Weights of a small mixture-of-experts language model, trained from scratch on English Wikipedia.
Training: 622M tokens, 6610 steps.
Below are experts of layer 5 (counted from 0) of a mixture-of-experts language model. Rows are named router (the router's row for the expert), gate (a neuron's input weights, with its number), up (a neuron's input weights, with its number), down (a neuron's output weights, with its number) and show model dimensions 160-319. Each number is 500 + 25 x the weight over its row's rms, rounded and kept within 0 to 999. Numbers have three digits each.
After each expert's rows: a language model's description of what the expert responds to. This comes from a sample of Wikipedia text that the model never trained on.

# expert 17
router:497509499532518503498492507504507467502536478470489526491507500480496469534493471461511488477427513514466528445507479506514512513477488492514514527468479470505494490439525500519555506454534473504498507552493456497528535500498536484512517491487517580540485465533527517471500480489523509532558490506508464501483482507490433487484496488525460498440484546517442524492490482488527561466529491534551523522496520513480515480520496466507482500522513485490481487493497544511453475490508504
gate2:485486527494514461467539502498469450550554495524482468473508500494492554504513512510529490504482498509465510470512515525519512480532525507505436514552507509508518499493517537524520511550535457498510535499452471516493476483469548496549506493475495560505516537556520483499487563513520546540495452433486490479497518478471461532521520486523514522496525502462519491472507548496493492499549513486523476533475510476477493475506514473469493475514539521484490537527455489518506534449453516
up2:508491487494533448482572497463511495481530519495490512535501518482500516464476485463523487539504496501497506498488490479512523485501511483514495496540500502491476491476467525454500512494482511489474520505470463538474465521533531462554495496509527483514527457501482486464473469499465511527505489473472512512521549447439540487521450527509424504519519516504548479477524483484520496518495492511474450505481477469516492497511515502513526487487509485504527530574456511498502485503531491
down2:501491525509484533507520469489504472511474462509492511492492496467554517546521497486539517491519513520504477508525425506485542459513527440484496440513512482469514496535472489490487457503529498488506490499534515455453472493482479527481499544489512483471511471497492524505497517477502480447474486460507510484506482523530522520466501490498524479469541510469470434465451470506483521503524509522515471489508490492511484476523458513528465511524438472460505542489513483483498509515479482
gate3:499481521504497493581483494490529469475514505524475467526477515513498453539533499478487473506534509473510483501467465510507504500493438457489492499509465483487496530471516504492526493464488499519477484508486489452489452522472541514494490491511514525522537457454473452441533503432487450531489497476468513481477521493453512519479481548485446519496510486463488489491490504485520485483483487526487454467461485454511535498525478492489508499504471508494533507510522518553500509479535486
up3:478501531486453508513508493492515464479556548487520502471521494476531481494479509509499519522475546537527495490514554530538500485511510506501494512477522505510517460513468488528492496520447471519497509478498501498517532484474530471424508465508478487484476527515492494488530525508491514441494502511449465510510490504506521473525498476562485505497541514479547513444520546469511499514533500535443508477495512496479520476488521525479524486542508479485483480512471506518536471532513478
down3:555477514525424533462516469521543465487478448535500484492524500489558491545545478491507494499525475524481471482531494508532463432516498515515509488527501496484520504536468507460487487508490440490467479484507517482515525509547535468496499518491470500504567522490520488491516522528492470484526457518528517500494517487482514483495481564523525500487491517493446494500481507467464531478531536521493551498509489499483494491536505487518546532510501522468521512491478507529456535502500505
gate4:486513499508508485454453492526487484495523483494458493483485460526560490493487481523464480526505484529490487544482513452509437526474494546508460507523490518496495516482486480493476514491500524446524496502555543517484525474512512539484539493513464512538478517522477493548496534550476550527474473503524473496443483520484507507477521494495480516518492470538469452543492513501504519528545505444484480508504503517495466471512494506472542480499479495547521480427514550439495514507479528
up4:483525507482498523477488490508509476505500470487486507499460531533553502493466491507504490509442490531544507499510473483508470454484518508489480511463452431459504473523530490517535512516514517490513470493505514538513492472488481474469520475507510504501466502533494514537457510532457523505498487489484467523503475499488510525521476477504485506533511507490483479526507493545541511517529463517545490492533516459444485498547515535520530500518499520485479516468510511464514476495512488
down4:531469455556464506507555483521469518422498500504490504462512499543534484547511486495500447500509523493505493471537500482526493466528542505526525511525500501500495499520505479520557519482470469478512492497505549485466490465504508460449516562506471545492540504480473502470485514497479511470506508512498510509534509523508526531507537525473512510527527522527446535485495510465454511489499464515511506449496476498508514487548495526502495549506486495495476467446509492516470497479532539
gate5:497477528481546517509506555502514480497473532509484504491470511531505492445479457509521540509530501548507520554496491518488471454494522555501482483494487508517478494525468504522507523542516508479494500508556532563539513530514511522478473510501498479538532478488489541520530502544503480494494479455472495517494486468515459491481480504502518483491513525508491523537498497507478492471470502519506496496503472515479496505528512504475523473502512496515450507525496510496512509507514511
up5:550507545480444505525502481513456527501541497444480519485495450490537529484464507511480495502514558508497482488502547473517501488506506422548513508482503503489485488490515495500534506488462511508437554466464520491459523473448485526516450489478520481503508522524547471518492491484517503501519519558501500557459543530490529484486511501501536476495536490501473463505521505548515475477484521567517482476508523486485471477512458509493484470485462530512498463520484464470463485505488541
down5:502478520541486541520490492526479507455496464488518510512505501454484499501538519473547507541492493525480522525506520510500472528460518509490552513470520478507486491482478460527493490461506519483551497514491504543541537496487489537485508497494481502496495533507499537495477482489534487509535523477534499477537521493519480492486520495496479507500495445528454483485429491482480479472518527498510496484462521538533496460540505482511467500484492551483445507492540486512482452506480456
It responds to: Table numeric cells. Numbers, blank spaces and pipe separators inside Wikipedia tables of sports results and statistics, also Yes/No cells, e.g. | 1 | 0 |.

# expert 54
router:453493526495455525487454484487514521527520518497526482459517491504493487482481477458512491481490489519411520466511472509487483488472485514496503483517490486445504504493530520550498507472495480520440496516517458499471518521486505522529496495493483509505524516513510476487480510476496471557502459510531478484479504499506459508527500504479497451517523508458480494515484501512479531499492486548501539545503538538507489462468462463494486516517455483448459484476520492526477495498474533
gate0:523474486532502492507467505497499442513550503473509510530455524481524467496536486464520491473541468525498503513494488501554470528485512521498512542498467454495536493477468475527521484455524470470429531502487467498462533493483530489468507511508507526487542501510500527503550503489480480500479519493489520520495523477517482535475451492523471456527501537547501512490550471527530527509510455528525507516495505518435502508530489496455504520451484492508476510457480474488501485482475498
up0:483480506456501492502500516486478493510516494447491472529492549498465474484487501459524457457518483506476456522481523522528492504428481518494460473456495514473518523536492489508514486465507493489463487528504521523459517450498515481519509486523502493502537537530452541531534503455468477475481536451490539521501497451519500507531505461460526471434474515515530520514502472506517491526499471494516515515517505537469466507537534515481494544506469468500471510473517444502472489532457504
down0:487502504500479490457476475579479493566528511498485490489483517515503512498504481467486499480480501547493544514446448502519522492477486495467520456505504496490519445517476503480529519492544518471475500479480504530513483507532504464493530539480487463474525504473471529490480490502515477494447510498475499498515521498518525544518506487500524480514518474453479521516469485508483483457540481533449499516503488510511456538490494497567476472511516551511555533495551452484519481482564491
gate1:540466468517479503542523527470446540495494497480528489479482505502517516486463487504534511500459535511530472508514531492505514473466528544523478503479499517441496496471507501535489500528500491519506513511527531541479507480517556506507538466538469486476509478508506468479453490531500516501486569484500474520526503479524488525482528399455465461529509511429551503518517490445493539499514535512512506486476497479474505529485524518494509489526521536482520490484491483463513456517509521
up1:488509516508518497507509534483523459495486489556480470525502472491524499499507445487480492520514540515512475483474503519492537513484520506470500510520520494497529470483456544500467533524486507516503523507517516515526542500498527491494528520493498529516525472452551488525534478472502504506524476475452525491558425561510502484503480527528441457495468515515490477496479489515513515474484502503516515501496459521480496507488460534505489525515509499512494503496526508473497492480492446
down1:503445469521502510445471490472503528532516513514514523448512538505495500485514490525510483490496478527488511515514463519496440480507478497506498438530533496488492484497526512474461471551497494452472501542535532511492452508504513428484504505493568512505490506489515507478477557511500486553518498492506469488517457507530536471516517493526505463504541489439484497479504466510492515524470497512475499479523504513503457443487474510480499510480508456519494496510496506478513516472497483
gate2:482529537506480522466515496481500503465512488518454518506513517512502552519482506507484465451518513455481529475479495501468482464513467502525505452478510459495515523505505457494483495516497469488512486478523510516488490518500496509453558529517501461510480503509479517471496499497488499490537486479493470530480467504487523460530426486505466525471556505535501529507486526528463524505519539459520453471473554447486494462452510494494514445477491504488471467506485492539479513502485487
up2:521483502462508509526493516505467479514524493541528502510475489510492512463541464465557529496536512496510501445547554500478535477517508535467479499515480512495499478494485527489533504497498563504476480485482532450527502469532512482475519474515456489537495470505519500494537511540500523451493458542446500536512482504496513470516464543507492536479479481492522461482513500517512449455516466516510491531516529493503487531498520534492511538516505594472499502479470524500485471516519485
down2:501450485492482498506517478499514478489515523464517494490485487514498508498502464488531522494516548499495499488514534541506561507503481527490479466507534475498544520511535525454524470485494537461498487549520487496505521487518492453508459469491500528501475493513545456481486478493501478505486502514512540485534490518493480513483425529413487487501517461511538483542516466481547496510454504519485492537522500579533486474493481444503493526536451502482530513540509491503512520529475528
gate3:474498457506495513446513498526531446495521528503459556444457514496512489535479498455509492501524511495487455524521514479491470542492508490503503457541493483499496532513529475530546500491550490503510525518456502503506491516513497507493521490508492495553512461502459465514473508510502525465525471528479547470493453500522486475494480478491480490532488479495506479486468465503482521487539536538474499539533468559453513502500495505477518503494540465529493479499483483526504470520505487
up3:481505440509485555496491447479513530475527484486494515480489487506479482500492493510502559490469489516447499480504492504532501536461446486515533463467514459471510554479485461525509486508511471468534488484497545502482477507511516539517489454467501485474527526504488441495482476485501460527534535521542535473489550473515531473508529418513490512511513501501477479514490540548516490485495486509525506516551495498495522492480482474531495525497506466535496501480518498525479426476499496
down3:492468473517530516533475533484496489499532507506463476499493473530501509500509509445463541486499503490492552496448485469486468502493508486508476514522493504509445501508470476457497494448482487482487549497455463485510477502524539473505510498499514449473456465501522526486498511512451499512524516454475520498544520499519527532577524561566476516453486495503522482506477471486513502531503490539465523491516470466489468509497482549478496495497514513529499531512520484499487479512495526
It responds to: Role and kinship nouns. Nouns for roles, offices and family relations after the, his or a, such as father, son, member, president, director.

# expert 38
router:479482531516493490486474541525531455484550493515526492511521491496505497490487492500522529441458502513480552468510490504510518491525499484495498527510508467492516492498529471553515472455501523490479491539502460506461483524487541514504493496514478571541518495509493474465472492464530509523539489528520484509472493531459430479490492482519504445468493529472463506466505470491515525465524499520518553504516505479469512487508477472465457485502489513503490491495500517508490505466524505
gate2:511534507535496481546495501506486533481493482488541570519463529528539474522475549541517486506470521550538498481470536527475497517474533545497527495491502498502473499473468484530506472498510488482526514568534533504453484483502490452500508504493532540497475482508530519501494491498500480500479515495521515480513510505485470497498475496506516581524528502522449482521503512471513529480529515504507542511521470494473502533499513467509494508531433493490506463483468548522494496507499522
up2:506498488497477472506459502519493528519499454489492478487532520520553486491524512487498492475513506493501483494469536481496500485510489480461530511473497501488495515488450529492474502499513517476516505502549551490476511523474476466502512494521467533505488514492499512539539472461499518504482548524528570491505549501482497523456512523456520472526483453492458431514471512489498476505490511496492525531465486516531467511516465534481528488533495501492502493480530508477472519543445503
down2:493500481523501474521486532523496533477487510517484468472455532513526496495490508565476504515504454519475508496548525497507476479512493466515477497544489526485515541513504502513508504510498504479545503514472488497513490549510535525499513507510515476510495536505503540522503462520495503512488497481475475498522516502510477497497468499486497531489535522495468493529511454485490493535452518496476514527462480475521534523447545546489484502494517532468496482507498497475426517482477511
gate3:527503517505508466499473495505497478495526552515533495517508488496527468518517497509531533471500503535520547525495499527469447519505541502467509491467510492502516504482502498509490487510509528461506548532515489489491527490494512500503522470544530496542490493535459537503518516535488503488498506522469524498517564504487474479452506474472498546480503484465480536487461470448526545518523517475501528502526443515476476549504504515552541482470481519480525507493467537513511512543499534
up3:512479458513492539475562519481471486490468487522508499507445497489501477485478493506453502519517527461467502481484513507529546459493506513520507481491523497472478502518508530462504459528480476496505489463503559534558490471529497460526519508494469435410482502441528488475493482522448529476515486504470477499469505496480495473550460470562484480520489471511519497494470566540478483504477499515519461488469517511535490474509531526491488499531542514469500489512520487495523527518531496
down3:477532481503496514512526495497469495569474531488470522513469493528517514476499524525485504532511519496507485475465482474477469470503469509533462516483472504528419529503478497497467484509502497546505491508488455525528504512516522524527572502469481483492496479480518477517526529512478475497510485495495481509502482521472440463538489491535505514447473526513492535527535511521503478536507501494480466491485504494513476481503508518456477543470505483455465541528524508467487473504501447
gate4:452508500508519484543500517499529539507472558513555486501475520508491503519490525478520495499482539544523475495473497552476446461513480486524458503534479444503512472514495509511439492495529481494528467486486519480509518523540528527491520432497515520523537520515519514462514504542458506497533518470514493510495542505499531504464467567497535492489486478487472528505512515469528476479493475463503487493475497479517534486515523504464470500499495498450519505507507546474525483519492482
up4:526493542516468494564502482493535460486499535553473499507502513493499497508539550493487532489492532481508554508526506504449512472536486492513439463493500526529499507494538513514477500509539507509515522501449508478544528541505515509519452470518515525516512517522477496482547515495527499493540495473499449487514535476554486484514501541523488552475477508525519504526491493522533512506512478471568516516482535538470525507491508485498553469453476538493475506503498530487495501520484499
down4:514461519498454475442485526484496528473535520553523469520509547470503492502511501522548495493538525475473494472486477542518496501520490552520505527516477507493527473468498504474525467505481513493459461506479473496483494485439509480504495454500531509509488469511528478514510495497497458510567523490554530503470468470505491525488456520517475518454465534522468510498468501498483502477538424415530504482479531470437491505499497485499525511467500495514474506478488492512533531500549531
gate5:504544516520516497487554505489528505502528465479517488474477471480458523494491497534544541527512517498486481506531478530514491531517488453509498478513469516460475519477459504510479502493513477498515507487500495557489474516491479452509454501511503523514527485480530472516481517549527462527472521496454574537525488512467498514490448497524547499514481524517483495542522432455493505519504479524518496504512525498528517513494491470478522512499468501545510534505502521523524490472462502
up5:514508543554466453495494501546472478508490445525500518456534467490483512459511518515558510502554537508485492505515516498526452518430498494495514499571485447460514477488488514498511503488493510461476508568533528505472472540490460534552512464512494512469508495502489523517467495521516515510514503470542490507507508482477482530523542484499539521524485519486466549518511505498521504518515527490472498517484485482515529539501478513486516469513533488514532510453516493502488501503491504
down5:495499497514499498514519508458490461469480496505524507544543527508422459519499547511493489497511491525500496496491501532487494498482472504544467544500499523498492547538448526508503469469499511471539480485492486484505516512470516479487498493480445480472514485492466517470526498506492529499452467465519516512555490504515505510486503459482527491488514483502464433475463468526549486519441511534512464506494527501486543535479508518482504559496490439512557487506516491478488510473481474
It responds to: Table row numbers. Digits and spaces beginning table rows, such as positions, ranks, years and episode numbers, plus football positions MF, DF, FW, GK.

# expert 27
router:513502531504489508508483527514504483468504491504494525511502506496477473518479489500523493486474472513459555499530478501510492502481489499522503522504468491480493536468512491539479550471488487522456514506443444503496526553430516538487506487483533550500528493521496511447500522465534529510471471495497475503477474501485471466485480497482479485473504535456484529484536521506550565495531512523508509523512518521483491455489495489493495486497488492488443504525478484517474477490497508
gate0:485456502512498498522548451492559460466509516479530483490460471494533458511507512486480490480465530541498483517539423515492473531514477526472488464489526505546522483446518466516502478506512525496508495494506483488505488519464476508505498495462508505519508457451532503457508502491530473547467435490492505515496509465465509530522477489521512537479507531516502529530522501508473475494486492508495493503475489491471478502525483497503510483477472505489522493494456567542521475497488496
up0:484529531537482467510531476474512507477516492516498518525482518510462560546508491494565545483517476542483465495536466505459528517530492504519493517539436489465511458494468514542480526476517505456526467482499496527525479480481566466447497558569522498489512481496474477502502510513490508514495528501484496466467522460502473507542489489487505530500501494483514500484525466502487481490475505497467508499442514492493506467545500523503553486488503503502497509499460476491528497497498532
down0:479492497491529504486466534524521482494485484506514522487465506534573515498536504510532515493516532507437528491478480464526496508483504463523551514471493503512431477507496439507524533427491503507467506511492519513517500536493515523501509540453484510478501492490481481484487472499494500464514448509536492495473525498460500539455521501515520480538477547470510515510505514531460497452501478478503523481528494510532510489530489459482479479509493488507512515536530507512505463534523543
gate1:489512496482499491483546530541468459504545494495527468513489511565505422492510555503533478484534472490511507535477527504477506486469449469502476512500509509507509502541517518553472475465552502494516488507492526490473483499484475491504467483437479516522538461439482501462487503487501531441530477474504541525498492485506476516537501520498511460494472458493460510461525495514480481495478547518488543498504513478526538486511492470492512494498469492531496534521454501510504494502488507
up1:507529504500479494477495484478491503492510491480494493516508477504502483541493489498525470474524490499513530513431513484515480445488511495503527503455447543515519480520487506490546513483541555471486449518489482475519523476469501484502439499538533501478516490505524554517524474486498492489510458490520507522464480515527468520483509526522472543510453500530510472534490485502477527493489513497514474496478509502463477492566479485491518504540474550522513495502450514506487536519461467
down1:518453475498523518526484516472511547480506511514502484510528484532486497487434496507495500533512483474493490493512482498479532446483501526510472462490541502510540551481522467465502529535460520503503530492480455543502484476545530470490489511481498506490504500485476440502452504481546505526485507473507486530469487501493514521451470512518470481467501487503492543502484515530473453500522453524518518479470539485505511479497465509476496499480521473540527494516496510497505497478507512
gate2:499511479502467487522489551493485480526520526516520491504467470492463539495540490508500534517483484486472447520519530470499565526477487437493511527458510486465498508511495499496480506505479521502453491519506481475470471499463491542499490467496504543535514556485505499473488476507485520545506488535458486515488453518457535524521512518481508480553457466537475470510501477547479503473493452488503511499504514463531512491500502517551472492519466530510476456509522480493443471502509493
up2:514491480564527521485520531499516492476507511477545493504490506493538505518529488505487489500512537490497478473527504501489497575498459486495513494498479550523494507468516463506504545459493495512506515520525485494535509507505495474482476473517527538478500474466486543459476489489487506517474516494475552473448483540524498490497473530516535504484453516499541500487527517488494470442501495520532518506521439556482473508497481453515507511477488529531428537540462510549486496488505472
down2:496527492515498487479486498555504488488491491444525562512455489500450497471448496531527455506476532505481461517504489480466489463480504501529530541495488495478499466511531502495531496531527517501540496510506491480461513474411458497506520465475485515524534507476465528507469510545474527520507480528467508481502526517535442484452509474505500482461515502549501535506473479541484482494521480497543484502530475504447522504555454498472545532526533519489496495518523490505467502504437510
gate3:504528481490529526529495479490490534482518473517489448512499496517504494485523502502485471511465495486503534513510466537489496475485493550492445506448530474511508439505448507531441482525538547493456530554500508477505455503514546521549469512517490458508529504507483491494523524510480482529499480495449490511489476497471521480466512477486483551471497494483462501500473506527493496530513522508500481524540490523474467471500461535477528503503488485456487511496494465526526477523503475
up3:514528506512533494531498535468511492495506470523545470469514464477488489491504510479477506517508483506506522503514516510504494467458469535531468524470472531511507526499524508496477496516507493525513481467512504512518481514481513491456470505540472489518505544530519551454486512467498520463480486488515521509509511523516518490509505522496496503494476486502466505470493536532514518499499499530495533519451483464513506469492486560493539463468525528488514484491510481497471449516520520
down3:455526520520448492509496478506466514469485510507505501484474453509469493491479491487457513454474497517472512468493532500446499485535473510503496502498479501448540434480489527515458475503531495497495476507497504499464481513546498499506517486502532474510477480514495529482497487504499517512453508517449485503522498454527509498525528505467464487470496473496483534562539510476497502516505505499523506500462550486528512463469515508481497516514513491508516485488507476530463509521499488
It responds to: Connectives and split numbers. Clause-linking words such as despite, due, notwithstanding, because of, and digits or spaces starting numbers after commas or dashes.

# expert 31
router:464529480532475528527516572505503478512491485450507500532478509488498512517505492492527483501513501494458573460555525480541487530483515507534469463520483516483521513499524473546517510466499489509462496501493474484494538490504538557467493520481475536528522531499471485476517466477527521487489485536425498528477514535501488464469487515490490532484483505509503482455562514500516495474524484511499500509475518514502502487479473515495507459490498501476504508493458540511474505510520534
gate0:541525517445498501539559482531532489523502492505522519465480547462501500482483491504552457502505448551482518480536525511548516534489494539484535510499498471459450523464510538514543440498477536496507503480471477480483550506477519471510472512487503517517522496478501531482509496484526496502539480464508488503526493507501496520507517497486548503540501501520465504467514448531520519439499499525497514506516506579499496504482542508443478457507503514508474475453508491518564499509509516
up0:520506525494483518519460503540491531473516524485461460481516506469475542532512533507518483517532505450472473502505481480505453518520521458471512472531479507469469517507499525524484509506452502474515518494499501540480498499508438520516495511505508505515496458444470484483509487482535489496520475491473482531483497477491522431496468520551545522531468509469488516460505559494511506513485520510512505453509481482531489495485552530537499508464517516543500510534502465480492501463523472
down0:501444509492516483509502498456520504508539493503461507476472461491482509537430512548486512512471486452533471519528498489534440469471552527536496542539540524500490507453504510479471524521488485487486517535467496514497510509483543476521518496535476474509490502507468512502483522498507531491488553440542489480478536510511530440496500504469485490481500511521529542556513499525513523520453493497506520494485464542502496477471510506512531480491513483551464477534518471473522454510513448
gate1:499501496504489475548514563551526516536521488485517433485468517448473535511438487489501471454515523511506553497537536481480490541500524477485490478526511536491505484519509473497525504501503512500545485526552455507548467437477505517527528534490533525489488488485535474494506485545507540487489498493487467477483490466471508493542509540516486496506535473501516498516538495517519476475511530511491498517480533489497532506529510530449500468523504485516498474495506495509451523516475499
up1:487509536485506481512543473486529476550450482538459503470546488520525500511506527499467517507492475489502492500545500545491522512492544486493513528481498496459541497482492526497487460462527526497478493490479486487536503534521524508514478516482511496501489481476515526523519482522481529472487462523507550506470533529503516509485487488520479532481503505462531509489513468446516534530463527465555531481489495485466518485499526472468500483507516514479513550452512493474456500533514521
down1:542509537501530480505530437493491501535469476520453522493531480472493483553455549518512478472482466509508449507524454508525497497491531472502478512512482504507448515484459463468472525510539482487491495506498480496501458469464564523506519473503507505510529493497500516520453480528458514532498475484551500536494491475525469517512515518490499481495471462519510507454494479498517503519505475522534511493514519505500502445493500502503519519477469441543472489521507537462468496480501487
gate2:483459462554531469494503499483487474518513524466513505497523501521520521465465501469544518507541486491500507530524499529520487486519510509498529532435492506476518456479487478490465496434489475460488515511528505499493509496493508491448513460509510501539525442526506516506488470468459498512510481478525483459508478510534480467474473482477461479523467469499475528513481523515482493457508461476514502528527527476460489470528491429526488533488492490531493479472517477492547495518517497
up2:444491478489492527479533480469473504457482490512493508509487477531493507451517499511512512520493526545506494493509450470505509454482477559539507521532491522543498488475509490502500479477519506504485480513487491516481497529493536560483518537504542500490504544514494503509498464498503492493510486461501451500458506501486526529517470494477488468485509484466500527509505501518497496508497520496503459490503520458488542546509472477523476488509493454486483507472467532529477487490475516
down2:505510527463485491488472504507470498475506519498502485490475491510503525528468528488498500502506517494462507487520512479506522475449481464479491489498504522487488519464474450544495509508485486541537524526510503462533502422515487516494549494485518513467475504524466539470497491459508487576480482497496465504503542509457482469478511492518506482486474479497527502499494527518484501468537474527489494524497499488517490503494543514532487443487510497480428485509500523485492490527452508
gate3:502488490470484506504514550527502584480529501496482510545515492485498486493498470504558471496521543473535520470498515470434445509521450522540456480539463464463486475493459476498504485496488479499468475468482495483508499518472482515456535510499491491500484487492478442470527481540457452486498492520488536483453534460476522502499519507487537476487502501483452496512477505518498537513501486515499472519489510480542501464504486497509491470493487518534514487445488548480499490504468516
up3:503480488533504526484458490512529520511493469497532494459491490505547484499486469479492485550495468505549484510458474530497471491475501486513512535520501501505489512469533542499500503496486516480523493518459519488485453455497502485501437471492491500460506509481489539458513519481501474455501498500512483481507483544512485492501509471496541499493500493497515530490512475484522477445463530562465527489489495525510528500525557508548443487491512494518492505501464517547495495462510494
down3:477517509484487523508464483498491443543517519541552440511492493547503507530503511479467451482500461493465494500488553510488511456530451472495490533504507540498468530452524505487479537464511492477508528489491498497490471533493542482463455475469491539483520554489490479481481497508496479492480511552520532492492521507484517467504514479509485487469464513484490554517545503520485506480542518535479505486458473498542479514542507480526537471517546537513522558508510510489557438514499472
It responds to: Sentence-opening words. The first word of a sentence or section, often after a heading, such as In, On, During, However, As.

# expert 11
router:518511514504480463510517514506521455498525482488554526481459488510453508478483503460475481470477513461467526450481496502509460489510512510493532505515466477521505482485512531536542559438493504535486469529537505480497513535507484504506545494491509518538496530497514509476486511501506523539523466496497460455530534502483481525531508529478526467438523470521494532515511469502516531461539474528506513517545517519474453482512463458463565472472510532511484482516480519515486458495514527
gate0:495431473497485492482487478471512505494562464531493456526453499512505489524509483471515518480484510482509525514506504521484495475478512492528489467502477530488493468519480496532493476500517501439490505542480487476484457516506476494542547494556523483523488483555493548534474467478478503523527532506486472500501514478471512543553464504482438510535484526483484477503511449498549506490485514517505509501502475466527504482461518508492476498506504533455521446439462505545470532551482523
up0:455506475505507490467442461491471528533500507535504494519489541492498500504493453471465491506487486530457499479516489484494511497457483479505456483502495514472482457516488511493479459524491464480452559514487504503515471484513531527535486469543509490467483503525507483503528526503514471471515470491490453507509470499481520501498495490495433500506491480512496487534532456451524523490510481525484505539522487476546520485498481505480491490467576527491521488490503498556467511521490489
down0:505506498464506535503436519527484554489543519490501510526505504479525499482552485508485487497503543500509527484500489516509486479568551538513504465488495520530492484531512450501462516533506447474506553475441510539479476522470530492504501519487482513510493476491497468511492522527511453476498449488543535490533544553503497479489514456441470544510487540530470461502488530472503476513506503454485482516485479501527426505491522514486509529521509476460507490537485459527505470510505552
gate1:498502481556519461519511530508526496504533495472480477454475532530492475540516498470467479471512498543494445524487514475508533503498460474470525489520483534485492500533534479512522510469532501527517504476519497527477504501547487474501479538505474514462472519432455501513450513491499439514505514506505487453518551494456508501484502507473519512506460538520501491519503539495480486514499527481510543502497481505509485523504485458479501528503512526528500468512495474519486515498498469
up1:489491512461487468506477514524555516464509501504511519538461477475517522484472539488513547480524536510522489503491511500546519491459521527507493507469520473476513487451525528496495488457512490520485480531503491493508463472492530500501496499536499485473497505530506533488491535550491515487518500480500479519493519508523504468466489479511476456500463498513462493555497495504520525479507508489508486508483506531474539526479517501477513503486452496530488491552503463504522490483529486
down1:479512494448489513474496474469509501480503511487503476491496533489510505520500497475495536507530559527492486523536529496534534495553529506476522473514498526493515514524485485515486507502470514516491498460512488478521505497529503558503441495507521500489487545478506519533534526486496504489507504497471496474504472509495528545452525518534578496503520519548522509464509453470508485501473507503535486461543509499529497511438492490497528487483473513512469475492516504467489527507522584
gate2:469487520489534471521507485504529552522472473503470513531496474489531481501480514469474504468467463500451487478506499482486547500493485477497524534521487538519497467470482527524499532498513469506469507513507465507528520504463509485532488494469492542473529531473469492508542493507504463522547491510534502507483470535506515499517563516480484563453483502478501517491459546551496483516484495500457491511520496537461499487499509497514509535510462484511520491496483489496507498547507514
up2:479531458478539496525431490500510502509473537474478506512502495537504510465473504506485449490479502529553524503463471495483526511449539448484490512521554462512505487463500508498464519511524449487478513527513482537497520521502496525449512496508509538498485487504498479484462507484526520533504504474514494488487500515477523486461550495529477434498523492553498449505472480500481519492545457499495566495456503507515505481504421493508481500512537513501499443506544504489493508484487505
down2:480523498467487515518492516461457524498491540514501507523470436494441521570486491502530520482534501540483505469503472508504506495457514477480493525456509484513469484534507526452515517508469503520526480465509508505490488476495475445490496449474514488545499530502500472522489455503535496543515485536542513524499471477465517513507520527490527487520484524490512512519536513462519452460513526520512497493509545452509508497525508549541501504537513496491534478518458451508489486508466455
gate3:483494507469482487485488545499520463491500534490493490487478500525507513487495472525473470492505511500460482498463500496455481496492534448488489508484516513512522516487486492493563489483505485544519470455506516532527494491469500532549495479463509484512505513515539468525504530460494508464493529465489483478534508526512494512512515495466476513480513501528487537512448497522481469447493545503489492496508471499517508529499489501441511535514552507489495501500558523559493462508480490
up3:447512480531516526502499497474469465511443498504489481510469495529490464500541438512475519521485528513509512467539504485535501519559510526487457483494508530496491479505463481478503478502508455454462506480505503514508492470525557489470517488542501504528506483555487507523523538482496548514456512543487509485516497492516533489529463512523482526530509514525523499486508492512490469499495446517473465504521536494499490499473468503432514460521519507468524536473459515500515481503499489
down3:505509495481523525501481523467509489507496522529484503539518497507447497529511511475467473510473499504516564489522465501454495509472498496465459500436513520513492522519467499488517544518481504522501537448522512566483568501494515515519542462501489546527469505485537516503466485505496469485512444514505517485509467508477525511473516483509504503490491518491469466505459468487502505489537521499503462543513525505508489502507476506530558512542475547467520523524476497510483487560506486
It responds to: Quote and bracket openers. Opening quotation marks, parentheses, brackets and introducing colons before quoted speech, lists or asides, e.g. replied: "There, suites (the.